config.yaml
hidden_size: 320
head_dim: 64
vocab_size: 6323
norm_place: "pre"
norm_eps: 1e-05
positions: "rope"
init_std_down: 0.00569
lr_mult_o: 2.0
beta1: 0.95
Below are experts of layer 9 (counted from 0) of a mixture-of-experts language model. Rows are named router (the router's row for the expert), gate (a neuron's input weights, with its number), up (a neuron's input weights, with its number) and show model dimensions 64-127. Each number is 500 + 25 x the weight over its row's rms, rounded and kept within 0 to 999. Numbers have three digits each.
After each expert's rows: a language model's description of what the expert responds to. This comes from a sample of Wikipedia text that the model never trained on.

# expert 13
router:498525515534516512471526466462511519485532505491455526519530491525519517523476486503454501496487473488538485468489509505493514530482457520535491539478492476497524549485508504497495452482503482
gate0:513484499478490491478515493478489498513521493514450565505539477536484482499493503511453442462476518464490507479491476544484524531497448472521546528560496457495517488493466538478522474510520494
up0:506507506508501486512479515455539532466512489479485553503500521481502504485475446503508488477497479496498467476511523493528532508491531479509467492486499465527533492475494512535515512471509510
gate1:492537515458508498462522457472505524476494523498506478505516528538474516531492514518467515499513507483554518455480537513451434537507488508518528516481480537464530515469448521512491503513455499
up1:519491479507522492454516471503514493517477521524497510527502576515481538512527522482510504528506487460505509455473461506502530515474479484495506500497495533504461544516489501488446549511483470
gate2:520523494539512539509535491487464495477468484506509560519526522498502517516521498474533483500476491457485503511516477503483505535466517481502501508469474509537529561460514515507538467505480476
up2:533471528452503489537445493472454471486539465533516470503459520529495471464522465509450517473501489511472499490486514491495494525467508502482501489454516483483504490495515538484472543549484502
gate3:497524516528502532479481533477503536485489524483539481521503518455504505508510478517476504517475525541503495506538519495493455506500474513478446507461554487552518501500526540514528477507520491
up3:469530526497491462492503443474506454511516478495502510507505527484508490496487464521544491449500508512504515495513523485510456492496529518526479495444473510516515444480498498491490460488487485
gate4:505484491476495476480507519482472528492517512500503509481506503503496490562502473509481491512469549489552493534541497491539482523446454527514466520458533545490496507562510509479504466463488522
up4:468511535546484484487512473468492488495494504479445498527523505494498512479469504539494513477505446525526519482487528518497464505495517548538528521523496547489470555477521513529510490488536511
gate5:494479471480489505531527515490511488490503520505494475456495477523488517480524456523526484479527546503492525524520470503515543524464457475500494516529526523503468492460503473512523488486492490
up5:519503495456480513503498486518504482455510463506503489469492501463524509485489496482471503519515485582514487515481514429480456537486490466524505492545503518499523500488483508489479500482492436
Opening pieces of capitalised and lowercase words starting with p, b, h, st, sp, fl, such as Pl(acentia), P(it), H(arvard).

# expert 2
router:472433507514532483534511503470478503464521496454518484523538499529541459487511544519501462492530511516514478478491520481493506546507528514503508524454503522532516467459509520531507511514541501
gate0:486471468511528479509524505493524488467460477507503487497537506528496510496530557496485487508522495532480418484525487524503506445506527464481504469481504456491504525494518527530545555466542503
up0:499483485512496511531499476525476560499500498499514503545468474484505486491485482495506493507507475476502515565520462499499469519473532513483496521501493484461518502507481469475456485502477510
gate1:494512500508528502523504478540466531488507553451479517498535464529540483463522472499455518520492501530513479482462474482543466477506501521494468541508577545524534464549493501528519483507518484
up1:527544565494501525501504499536454532498514484514527515458536466497459461521521510513543487489508446498527485447508474491491492488487500530475538482493522511527493490504496478485528511535499497
gate2:502518450562509540519483466471498504499501475504505523546482462534545526544519513501497529472483511516532515503486497524541497508501459502503486491512522510518462446502511523530485487502512474
up2:503491552485498511558498506487503500520467526467514487461428536503463483457476519492478538484487527518484527500510490480493520456497530509511514541529520467471507502480508453513457494537547492
gate3:469503552512550466535514497527445516493450521449482479507474480495504492540519510520496471523474520530521477472500513535465516529541500525533501560481515509495508494501497487485515493480534486
up3:486535496532506506494521511524454483489531519494489517526478528515527474507475544505493512525514524534519488504522493498439484487457503508517524512525493505508553460527490494499506487475499483
gate4:480515509521479488518511516496477497487520500496488507475536437482532497479447484484507473520521502499477497519519501484468511515547513501479474531509550503477505498475478480527519521525529477
up4:506511501512498521523498517498494518501479489467507509493495486511499498581464503470493490484443536477517477477447493504523460486481491520495515519529483479494498472511482507533539504478497468
gate5:450483475508505504466477479478497537535471487482490516509450473502505494489524550523500545505476498548468520490512501515511508520493522495510528476481531489491470506491522545559533522528498495
up5:493527521483486495515512501493479537501489470502508541517490535495428451540517485523534521482547480507453518532518541517497530493493507514542488509501543534470518530509509527448504443486548470
Prepositions and function words after a noun (of, in, by, with) and last words of infobox field labels before a colon, such as Created by, Course length.

# expert 11
router:466503550507571503515533457463520526457511516510477511539539479531518464496439494535467502444523442540499503468502517485445494520498513530544493524477473480514493530518462480479519494477487546
gate0:509531483523492553502510492511487526523487512493537501514532505455541481494444545498485476515505483524500503488513503474496516479549462483497498520505503452543531505477513507518517489447538558
up0:527491490497517529506523494470508527535488506459482475486490459465486471503470489528490511504464524525500472525503484521495481468527490460448495490529486498545501482481506524481483462533518492
gate1:499516521493547462533521470516505468511514521492458554516536470519488484490480530512473474476483531487499514485534507514482501495564474466543497474511486509482505479492539475484477455529488527
up1:480548473502474503486558534493468529468475476552479545464528501520498484490524513508484459485502506495485463469502485543502567508510512481494527496504449540533498472500455518509510470496515533
gate2:470482523541505460515508452501490502525534520452490469488519479538524513493466467536474474504522513539534471485517482504485463482518488527483512492500509480516473557503485520507480511468436536
up2:500464493497564500512507461507464477486467507493485516435507515497511466550485491529469473457505502489531513519503490484512522442517503502544472461501514465516495541505513481487515472524527530
gate3:508486521540504524502494506522466494508514542516520486486492492485517485556507438506558518507489494485525483465492469476494454544494515518493445507513492506524500520500480470491497505508506508
up3:561472489483547496515473516478557480554509509484489491495470557523465493489529529509428485509498513488516445520486490506519472502546528464505532457477563505467509500515523503486496477477497457
gate4:485502470443537502528475495536518522499494494508449502461533464503494478506505478488492466493503470487547483507484504462512506506498543508519471512482535462482530479505501467465498502491470536
up4:527501485508497504484521478521479515470522506515463538464466541502520515534552488511500511497527505471511541492502555472492512519473535530516520473528538472483495534468483473528503479491516471
gate5:509550535445529494520511473492533511508483507488507515499508478527455506500460531521495511515500496508514529538502517493492485500463518481479470496482510511465498509538477502525484528485465521
up5:511510522456538554474443530476494483518509517535509509445460513505463486510527479554478510471491473484507508505507470509539531511521481498527446476503548513482488478494473529513518493514500478
English first names and middle syllables of Western personal names in credits and lists, such as Richard, Tom, Rog(ers), El(ton).

# expert 7
router:478489506515524512522527509512508487486521530490497498471522483503486498498447540507536531517549495524509466517479511514496487505485511455520473487487482532537467470511469481543475490493484500
gate0:509518468479548476528486477508457523483480490489488458508493497470434489521493515491551493495499518518538472526487463545516490483478426434463507446489475518477528485588477521503494497502512452
up0:507530488514519510473523512491480495530442526526507490485499479457530476451513492471519546493522530516487507472517499497517500489508508553487550493507469533539493529514499524494486542543492503
gate1:467523548499489516489495475492475560444535497470507485509504469489496482477494591489525518489492494488472450526476537528530537496473498459487468524537476538538464489496533455515471488511477472
up1:500515462517509490536478488538488483517501478567462499523549526470486517491489538527467522449473441518509479497550481462447491519505489491489494533568491526540460481491516459490514491522546506
gate2:504463501479496504495484523533509525463514531501472494497461521518466480529524534473491486445535519516514479516472488456530501502498514508494521468469479468504472494505485494489491504493442506
up2:534532514465474570520457504486469493521543521508447485435496500525510506485539484510570495496529489504478465495509514462517486542451514522474503512479506538508524513521501521492540487524491487
gate3:497486521510522510503476529538510503478541526482505454536490454505493499506485495514519495481525539495516534528471520501502547522446435502487469545521464515455526455509468456567469475507521502
up3:504470485468485469500526526497469531454478525506513552529539488488512461500479512459517483474540506462512532518455505492480489485498514483501508515492528505545504505528514492516444520524483534
gate4:486483542518523473508515502508493504518525486497453487498555464496492520545485494476544512548512471513479461474487504507508500510462532482510461535508488553578504478439525488517462490529508480
up4:474547492518457483499488494484496498512474492482524536500502478516502510504513498467459520488492448520528532435499497464508464492475509504512529474508536518540502487532439458495497475427483506
gate5:469501514518487522535527536469540526463556507495505472532490512475467526525438478471533509494514508477507505453496480506492465487520508477487451503523491504481451496469499499496492512461545530
up5:466483532462477519499473484475548536504552487482492525501498481478537472503468461454489482508478556480491502522461491483512521532511504541516484489512481491497484526511521507521498477543505498
Paragraph and line breaks after table rows or sentences, heading markers (==), row-opening digits, and accented-byte or particle prefixes (Le, De, Mc).

# expert 15
router:510479498518489500501477498487507501530512506479490489512513555495499491541444535490514462515492503495496463474478509566489510536489497495530513499452516491517552538516509463453541492506495524
gate0:502498475492462528525482496484526518523498511511503513545480491535481479548521538478539550492501507479489497510492517493503500444506483487509531506485519493541522492479506528501487484489468486
up0:532470510481514521510516514558481517493519474534488497492523467478481500482506531513484549503542533514509496473537520499506459488473494413504508485481467495488540522486520524471437504455502496
gate1:513506463535477481477519498472522467469513515464525506461519472483507475464517508505488490516485531520519489506508502464534500524474517492498560464510510479512539519505504500472506499479492547
up1:497474507506483517499491485492450525498486517429513543525513530531475492467550488524483485456483523520496482473498474499487526543494476546538478468502472469514511525502528494520486529524467447
gate2:523482439496481459515539505476482522504481548459475532499510491500478482529556537504544489500513491498456530472471504544506523530454495494517520531509481518486485496537492461485473480516449531
up2:535489535526490482492504516461478482493518467502513482472453527508432466492520516504512512490498414498462490534508488515520553501515453503484497519542511519490521486487510481477517516512513477
gate3:522513489533503500499514479528488526550500509470451459460485504484465496530494518485530452488482466502473459517444488515507495443490498514474551481457488482513501503497494490519522461528513523
up3:524491476523485506536472463524515504468503521502483476511491540535504507515463496498526491468465495503495534513478483525542526483491521501500479477483508483521481491532573542507470528497449529
gate4:561451499514490488498459458525518523555484484494500508491542522494494534517521492527505467509496546472538528494531496523468479474499488531445575496502523524525532552519472500534507522508516501
up4:509496483479547520493536487539460447437530475526531464511515523497499468518515483490489554540514468503498525495536490506512511492500556504497492497463460494471468453473526471510538489470450501
gate5:525496451487478488502488548513484467514467525461507438544485481471474503507496457520495447509453510482497476495502477527501491539498562517545519495542533513509537516519490564547488492536496496
up5:542500493480487525543471504461515520493527495547479526521490512511516486485531509456504490507505477512506447451455489526491509525518440519519478477493460514472486492464507494507478524481481510
Vowels, umlauts and syllables in Chinese pinyin, Asian, Nordic and Arabic names and CJK characters, such as Zhǔ(x)í, Fe(i), Ögm(und).

# expert 3
router:533498531501497470486562516486536469452518519539489491499527506503520480531491508446437505536516516508515492507507522503455482555497482493515468517487507508508509502547485518471516479496552485
gate0:500526522483503479490533526530524470541523491504431468505504505487459506469487513464504497552511488491474490504504510531509452516518454498476513489470512508485509485484484501502516518535502554
up0:489477562477505454474516526503512486481485519509468512489543494521464514514468538485513448486499500508461511529501500456504515471489535516538504537486516510530466494458457510525510540473493480
gate1:520496500510470504485494546474512506504485553547453498485522484528485494522499500494524479538518488503488497462499490471513520502506496552524532578489465479549488503492497511504516466529501530
up1:538518523472485515460508505508453458477534484482552482489482479533502567492460547491560484465460508523523484527508490489513504513496502491486505496476483485522471550440523504494470532507491516
gate2:502510567469480489511478519477499516510539506480536530502505506476487503531491499484546489461511511508474512478465473545474448472491480511568499542468504503508476523492486472527470496508494506
up2:502482496485494487514528496506478525505524440509452526547497463467438518491468474532499490518492484510507487532466526518505515536495513475457527522539474509486542447471497528483519488477494504
gate3:519538492523525476500525497459509497445512512549487522484515501545506506510511511501487500533461515517505478473547479515541513537530482480492503475509531465441508504498530525477501512445539460
up3:478488501507492486470482495493529491572458494453517491503467518493526527491531518467523492533536486502483504507495560452531487449462486526502534474487518563494478527507523484511535514520505500
gate4:527505495493475458460503510512488479489529450519514511509531503474482536548568495428495496534519452504518490500539505458500463471476481479517516497493477490481503500500495519491508499527474457
up4:489499505443506498543499493474467498502465489487448513509537516482504503506481523457495513524484512467508489521487481510510521466501531485501526477527480536528502511527502506531483502474484482
gate5:510506465512509520503483499543505482446523510539473513477545551514484513478486455483481502467495500505475455517484485483518425474468498535504497510546486547474501467509514514492495492511501523
up5:503490502460507488494485504502525488513464480482508535481495487510493523490480469534497538556498502482474485483489530499491465464492518530497511475466509529496553509469483471492506518520527519
Number pieces inside tables, especially year endings after a leading 2 (016, 013), scores, dates and percentages.

# expert 8
router:498488475467507428483478494485507512501490503507462503504543554513511461507435515479499476511512465500550483518535491514460499554524480464499512479459499443507528480514505448430499487512551504
gate0:520530481448534457519530460468494464506480497499498511512482538493481499470522512536512447464517549508520464532501517568516455491527515489489499479485503509485474499497521498505492489502509518
up0:500512498493494514501523452513509506511498494461490522476502461512519503436503513466495512507500460499520504475486473539488518487497508487545508496504511551517520494505478548500489474521485486
gate1:503514458515455464473492515502503484500487533511423513480471502472463483517477469490518503540542520499516466552523477539496476508474534472498466523467476509505481455510501446473495521494481489
up1:510505519476489494437467497530504505437499468476540499453546532519480505517475498478508501493478484529520504485493509524499520521524518491478490552500510512498436461537477489500519497493513512
gate2:474518513553557565485508475500472494514514516496520498519487508493486498472495461512528471508516536535522515477497498515473512540510446499462539480488518503503488504491505479503507534537519484
up2:468492523503478472515518485510532508488504500506548511454524488492532466503552474520506489483472526489496530482482453503500540510460516462517554495532503500515482509519496499470495499489528516
gate3:520488477474503475465497517552490519482504532520507513513525502496505537519477517514469528435512501519510454511517453510468507484450513456486541496500508467480477525474507499534510487556501511
up3:535473493516507518477550505525492442495514501500498506492507484507489539484521469454506491499466504490501502495503474470483497521533531547501504496505524494532493458460492471511525502472552538
gate4:477512520524478501458477456468499464478495562506502506503527555500501474496539481460525509478519489499501470499492485480441480535526500519502528525509556496539483483455477422478524498489533509
up4:549499471429492543509441518566509507483515512522522535487535497457480459466491507507523544506522530507462530503508480489449515473531497512486492503496474489456516523556496536506500520529493493
gate5:588500494483516475483458518512486485498454492509503513518558540514504494501513524485471450522487471476520491495567477486469492521446484525487497445487548465515514474518487504473496532490515544
up5:502497542506494499470475483530534557493489510487484466516478472515514486521509503462500492512496519521515494515484547510483510515533542461517512532483485543478520519558504505508505532507444472
Letter fragments inside South Asian, Arabic, Persian and other non-English names and titles, often in film or cast tables, such as Madhav, Panchayat, Tirthankars.

# expert 0
router:475498520481525471517492490527495483481498545470495513501532507517512479453515511460523548547505482520506491505516488479470481507494459478524540446470465533536513535493479540528515486514535532
gate0:526497451491497533514449474508498518507504533503512567495482521513511467494466474486510505522498431521509508500547485507544453482504512524541501499461488506523515536528506529551504452508557510
up0:518534504502495524498543490494480536508506478478488517487479520470484517474474511518498489473486523531491538515486479467523500507520536488489463530498516512582528506500443514475511519495505516
gate1:490519502500538498507495439484504507498472501517452515452440527490566491509541518487549496515493522500498510519472518480505477515512506496448543425524501468507542487556508473524494518513468486
up1:496476500534517543497448495462459497562515522489468517512528487497474498498504543495536478490497520543495484485499519493503471466495495503492450463507554483477461508491475506530499537470497496
gate2:484507511459496490476470498490501500483511536501475493537516478475495484485492556505488503559492473546472539486485493495482497479511497495483511492500505476515550511522490440497474522511476519
up2:484542471549497460549523466501517492489483513543514510482502507517511473458503513450478517449457499500534477535523522486517519488536532520494462501518506494483525464503515522527489558500520537
gate3:503515503485468475495516480516499459488514493474467509486513470528522521534508476472513510500507514484557497531508478517508506488448482505505496481481467486492543560500491520496511526464552481
up3:522524502483527524451474510477486504491452543471518449520484471505544503506460486487522510508535481464491546480531485520517504505488503519483481494528494462482480547532496535479492475479477545
gate4:505539479518456507581508479478470469444474490460482499486526474518547463500485517496504498519495489558526498489509485496477482492513527540526517469450477525514480463487534472517501483504463531
up4:468509466502527485484482453546483544525472535507495493528531488519476489487474502488534503484504507495490521494489509513514502504491502542504484478479489498489522473538502485527547510519485503
gate5:476503525493505469501522504486538489499510533541490500484521495513492534504507491408504503508521474544505509464468513499480494450495483470502505509533514456513484548482527514510510522532514506
up5:518485503570488527482506533500494501476491529568486498504513474486535496557519487532520501554459549526498496505465499534479512509513465509519486523496551486495461556510485457486510506537501503
Articles like the, of the, in the, possessive 's, his, and first words of proper names or titles, such as British, New, Grand.

# expert 9
router:525492490560514498475478520504514517473536531512509506520518505522519458497441528472508475528475471525503523447531475518473504490498479517500525508494485493530528513551517467510479528491526535
gate0:494508555553518466504491530471545469526526530510497482521526524523478509535495486555479430493461500530526508509503510515492486464537477552537501484491499479493525500497490454479533526488521492
up0:536513471508455498464505520435525516517512515479470467479544484471505486483525475479486502498468502487548487520486467537454501482475514509481550513499504509499530472472476520531509528542507483
gate1:516482482537558492467470495515489461535496502522537531492477449528543467507480511499531551493512504514487500488492453470467528503486477483549514487537485498536557517513509490524458511558482484
up1:528480514525521485504476491567492492515462517526507474488516488474457518542431472489547474501544515515554536475473456495519484528518501488490510474520488495506476482515468557484512517488502499
gate2:511491492526548492508431535472537524520544505493506447514521485514487494489464522535506515514503497500475438481515476505519499520498509479481518506529492534472516457479479457515521530464499525
up2:515498492501510520539529467479534535545473476507496524512529471461518472508517543491510512501500522483523509496463494487487480532504471511487501502501500544537522494539470505496513491515515511
gate3:486539496474492523512461498471478518500525509519526487485534498485488493472445518541507503529499502560481485476518491479507448513465524536525495547511521498523563452512464495466497485480507518
up3:501465515534483507500452491514524481518519502497496520480537466494511509504522486496500471500550501455483558527494513460489522518466543506490500492506493507511529485479455512502543519499512480
gate4:474506473534490462476489472469477515459472566538485496528549509524452508539522525517508544504497514487512457478447473500488505498473491477487548504518460457496514517525471491490486530528500448
up4:500512471517451475487522526501451520490490508530472484512497495478504524474477522472546528492550521487519481488538541488497505501488518503514440503524472519500474521508530501485488527469502534
gate5:521495469531512500490503497507531521513523534526493449491431503512491507492505510502547490523490463532478490508488505496478519512472463501516518503491452468539509539531518527524486552510514496
up5:482557506527496517523484495518550449508441515504470483499509505452486495513532518467501516557515496541479469477502521487451491508535519558520513500514512499508531523499483508444472475497508495
Verbs and connectives after subjects (was, is, he, who, which, but), list dashes, hyphens, commas and row-opening pipes.

# expert 6
router:514519483510481509502530526496530492520523506483494482498516520512471500521493484482492527482526492506506524508543485502451510491446475433516541515447492463478509526508504454535481527483467547
gate0:511555495495520539512513491496469471519556496528493529554492496476474541473507455462494496462530497448503514469506432524539496479471518463538522472482475485493482481518499453497510504518458521
up0:460506516495479469541499506473562504528502491525454502477492512483540526530490537539525478561509466515491494527504514504478493494494458529524514539536555522492528493505513513477493510468502497
gate1:524483499500516489469471514525492457520489535495512448495479535534512492519495479489534474479520525489525488481536518545509509485499448516497517566464505489500471526487497500506501509489495530
up1:529517518489508487524468463484467488506499485531510526512464467525497503483470496540561535463490500538510488484505516513469485514513467513494479487491490529505498474522521508474533499478483491
gate2:492464540482470508503504507514478492517497514519510467443487527490530428516522506507491520486473557529502514511495483466487516502448510468465543467486497486542512490496529476493483508494486489
up2:491475509547473487530512471484494516487525470473489509432470459508498486514521488481490478495490496501511502493497491517523479499503529503492463477510489500491533509485538469507470507493520515
gate3:542520487512496496544515465501531534540464460557504486473509497491491514506479486461515524498448472432460506511506503501493493482471509493505515502452477479493500525514517435484457518514480485
up3:446550527474534528442462482496487489461526498491526500488545507491482522542501504518530477517491527511493483496544553501495493531508507506514440500538502504490531473497507553514510554467479476
gate4:493492466504497476496514509508521475491540478486503539463479501496446531544533459492542536516459534487477506485525511466479501542494525484471466528471510470501493522491491499473482544487514538
up4:481504496497460523471547505439535537500485490476509518504463467522478504491487455517487503481495474495525497513551524509489532485514496486483498486508464515484483520492504497492530519518527473
gate5:507466553503457521515514520461517507554469495497479497515501488527513524515495532558501514529496512522517465500483538501472553509491494477515511471451475506496470539475487487539478479486520511
up5:433543499523527500498460465477496523486529498479546483497494517471471544533470514514543483510506496542433489541457506443520475466519515533467504507527472486496544508452496507527515519492500473
Opening stems of long Latinate words awaiting a suffix, such as comp, oper, particip, elabor, interp, plus section heading markers (==).

# expert 4
router:526531498510539492507521538472508525446512491477476527485530519524529489485488518524503491511495454515516523485475499515460528501473481431502533529490486475512535538490458531475535505506534522
gate0:475521471453540496479507490521506530502508486495504462473524500488492507463505479490481541514540465494523501525489545516468487504459524486493508496496505501503501494530480516507494468456570495
up0:528528501500451497475493477515518469486521447453501507527518443515470504510504510506502519465473521520513499567459509489493494513524537523525499499478494545517493495502542486487504474539455482
gate1:524487511464498562522496533481467506508512517484548469529494459498529515500499517514536443518508474446511495474465560497508472481459484516529469543508498533550528537524501464506483459497519463
up1:552478480519510523450504552533519497481526475465507470498466526504459547451503524528500485502533520529471461477455503444496526531484480472494533536506439496500562488478506440531507473495519493
gate2:509521474474510500525526514489552494455492520490480446486495533497464475508505442482520461513495508565546509528480498541535496453493444479496476479484469525494538501505488487471516492500512513
up2:505487518518503468510525527504528518449513522498527485494520495475514465539506543522478507479560529484517458514488531480549507476509498480458516503495527512507488456499514477469483494469529501
gate3:569550480487549529543508516482473499514512487524461513511510519488491545503465477490497477480512482483499488539443489497479507504511479456508493466513487536480496506489547451512507539496483510
up3:510471478523539494476495504505537501481498481532462499515426497457527494509489505505489511516520536530507540472503513493517511531488528463471474538489499515497524452491493491507475484484515501
gate4:519487533531484508519470507487526531514515505536504559481479474527470482466513513507512491556496480498521546536530526488556522447485521472489459511479474503524537493481480478479494512479478514
up4:496502518488524509482481520501492454513496508535425493467503514497501498505513474481490467498493488482507497503480480546466519466485503496456482539489551457515504464460459474554531545503529518
gate5:471482456508493513502503532503537506498506484494554499528509489507471474492512481517505485504467471495503512512483460539441546469511474491509503487508494515526507555523481442505475522494539485
up5:484496447472553510542496502485476527511473494484534527516473500506493477487542516523526533513516530503537510496552489478498514483480489518500500475535517524497473518495482509499475507533470515
Digits and number pieces in dates, measurements and coordinates, plus table pipes, spaces and colons right before numbers, such as 1792, 28 metres.

# expert 12
router:480516528490532488538499480507563528508482514484500475463509506500480464514467504504461521497531445517532503461510503481486510509525516457497492483511487475510516512489493488488471493488569537
gate0:463534509525493530521523534502471482488517496514511519464513520482487470491540452497501477480478507481528514507478477494534505484463475512515508499501496473522511497543505449483507486504486461
up0:505528484527541477522511521512534504506480485524535490525491472495477432496538528491517499495501518525527472482475496424509462525484561508480448480476454523575499471484513484495517490516545476
gate1:539514442549512508472501464478561494510498483460484488483515494512504493448493529501529510507497511529542463488491514511487501477492456508440542496458514520550509489499476509504480508486502543
up1:491510449489480502488510467520483498490505552446445515533532509496499483513470489478561514501485529506518501489464470449512452518538473501493486518547466516527499548479521465544490480473493533
gate2:490495481475492522526483491503512500513461513509490459467502501487509495496502490510519526484490428507466475449478491478497500462555505489484526484497471452491505490489491468532469521455520497
up2:502427478474509522548535518512478500499502530483496529505503458496450492509525486530504479488511521543487511513496525516467497572522500482504473515511511464520505490508520492484551482488543556
gate3:489482479512505474532486486518514527552476516462487481491544464505467498506508443486468511463539468467539456466471500478492522480469483489469572458500464518501523527489523500522491516505533531
up3:452531473487506506488532482512523504514441490486514472513507526495470538512482504519576507480530491507485495511496497471452510478472500469519472509485484476503497468461509498546520474510498473
gate4:441492552519488532498501471503489491497489507531470467496469536449511521517501483495470519487500483469510508489505465493511524498462526509500512517466519502467519514532503479442480482494456436
up4:506545546520464515463516524496504477518457520493479497500502489535510524502482477493522494514510510481491481487517463488444499484478530500525500505487480472485449508528484490480482504500505516
gate5:490483496481474520512524501506491481510471514450508508437511503515471538514475471478499520510509505522500498507475445533505475454523465509508456460535489501536533522448472503474482510520495485
up5:514470516526472490486482479489507506565480493509502476503459526514484427482469482457512478495530510528460504500498472509558496514508562493503502528436525508496480470519500490483490489488494545
Adjectives and quantifiers such as most, small, local, public, plus endings completing adjective or adverb stems (sparse, mildly, closely) and conjunctions and, or.

# expert 10
router:494473533516498504532473506473502509500516501503465497497506526502486478500505487480540482514549485528505534521493484454482484502500515470477533552452515480473482474505492452503517505513517536
gate0:473451500501477483483475519480493537523491476450528504461506509506486537508485558491486504511499519502504527471472472474458471489482497511513501498482477506524512528472478466543513528506506525
up0:544486548517494471480557516497507490547457470506461525505502509485510511524495486514510501480478502476496498509527496475455487478522483500484480473513486467526511517486458494520534524513484488
gate1:537502513507511475456530525422522479543508468511519516498471499501466545502464517500489506463546536471503515488472479487518510542520524465502495518488513520537532519482500490518495461459506515
up1:494500469505504516546496498531508475469493503518498487518501479481534479511548516516494488480478519494497503456499520569489514509513472548533461518473483479550488550496547525517499521505502502
gate2:541494435496463519523513533479501457456524530531500499504488518496504467482497539473493508525515534555518497510517507481515514459495491503493514499511543499458501531532474479499495475482521548
up2:562484515476505510540454546512464495476485511483510424508488486569502457507509491488480503468486455503542513473503552483516462516494465460501521501553466494514513495507501516479526495466495547
gate3:527479486507502488567491550475515485504480532472459474478554510525510447470487482471551474534500466484473481510501515481521464507504509469485513532523501498463475511494443463472511499479484514
up3:445499508469492476489464504483489584483485524520517450459487514479461533523496465506451528488512483508519516505532498493509497501509477483519478487501555521524491500556491517459490462536499487
gate4:500499505521490505503523494490511527519514519504519463505515529481478520502506504506532491499539514481522494487493509469475529461499503481482535555508541499521535490461536474474522461456529483
up4:479489522531482481480498508510516537532534502518488496520499517553485464454477535510467502496532505540468525485507535507498489486500475510510523480439497452498524494512485503524491554528500513
gate5:517475504526563547512501527463471461537501479488470508520494470535469479495473494471499528531537492537515485497506477496478482454430456472501511532440541470488520479456516454512503483492518523
up5:448458511534481517508525510466518508505478533484468492513466476528477494495497535541526500498462506507514499522495474514505472457495511474506522500513543506492505540511546517478504485555509460
Periods, line breaks and closing heading marks ending sentences, list items or infobox lines, such as a list entry's final newline or ==.

# expert 5
router:500513514503540462533524477499485530503533527531493516480512502504498478470526534441451452510521485490520462485506497521505493484495499486489524519453496480490559544464464479500515455455505504
gate0:505503510499555491525507500524471547512507526506475491488451483516469498514477528472508519518526508505526492479487446518476457475478479474500516506484470516477535523448501477496531472479467565
up0:520504504488484505476521488470445520508563520497488492476518549516495483516485527468473541513496513531556462447506506457499529485492489538486520485482519489508514495491492489543508465509510488
gate1:511528504504505511514485526491496514498516493489455513469455459502496435493524536491475480471483528535518470462486506479517542466527543465525485531482476498477505511484430507494481474437531501
up1:456518510555489532508469507511492493475511476525490512491497464495505440546498466517505513491466470535490487526544520485502519487508503486508495467490514503510484521536532522535480471487461499
gate2:488528471501501520556526514484505506513513502504465544506509454473509498498457531481553476513513508483497497501507455501571493515441526490472489522456506523520495503488509481543524474447517491
up2:514512495461474522492479530495465490483502531503513513482517556499541535520514486499512495486497505466532492463478510474508498521481523522529494507494490455504493466464479526516485473501477492
gate3:473481495495518460517461489509510526514519516510518473476499510493473497465528497504518485501505476526531452491460474451470479536536486521511522498504506484515521496525481469519518530485494486
up3:502502502467496518521518540481484502537483476473485510537494527490514512494479515520516496467542456553479531489504495488501511480504559513512507499482523512483473512529489468491487476463507522
gate4:519487476501486458574527520500497508542478480451504531476482507491470522418509506525498522477518483490520481474566496489510482521483531500505495535500491501522529477513540507523480464496528483
up4:522510502525490535460528531501522510490542520483523458494488481486450481538518520502502524476475491528498464535512475502476478518479480470516501499503495472470524471493492481487491505470478512
gate5:481520498461531519506520507503509503524562502489492487514486504496526514491526491493495506487529523524533517520503493510482563495468464437503468527485467476468482501460494517531481468498499489
up5:472449515491450485509535486541496503489496510519534506475546514515484476519597498464485492523448511510484540511497501523474496509473504495503493476478481475484477498509493533454501498535529524
Word-initial pieces starting with c, t, f, m, d, mainly c and t (c, t, th, sc, cont), in prose and lists.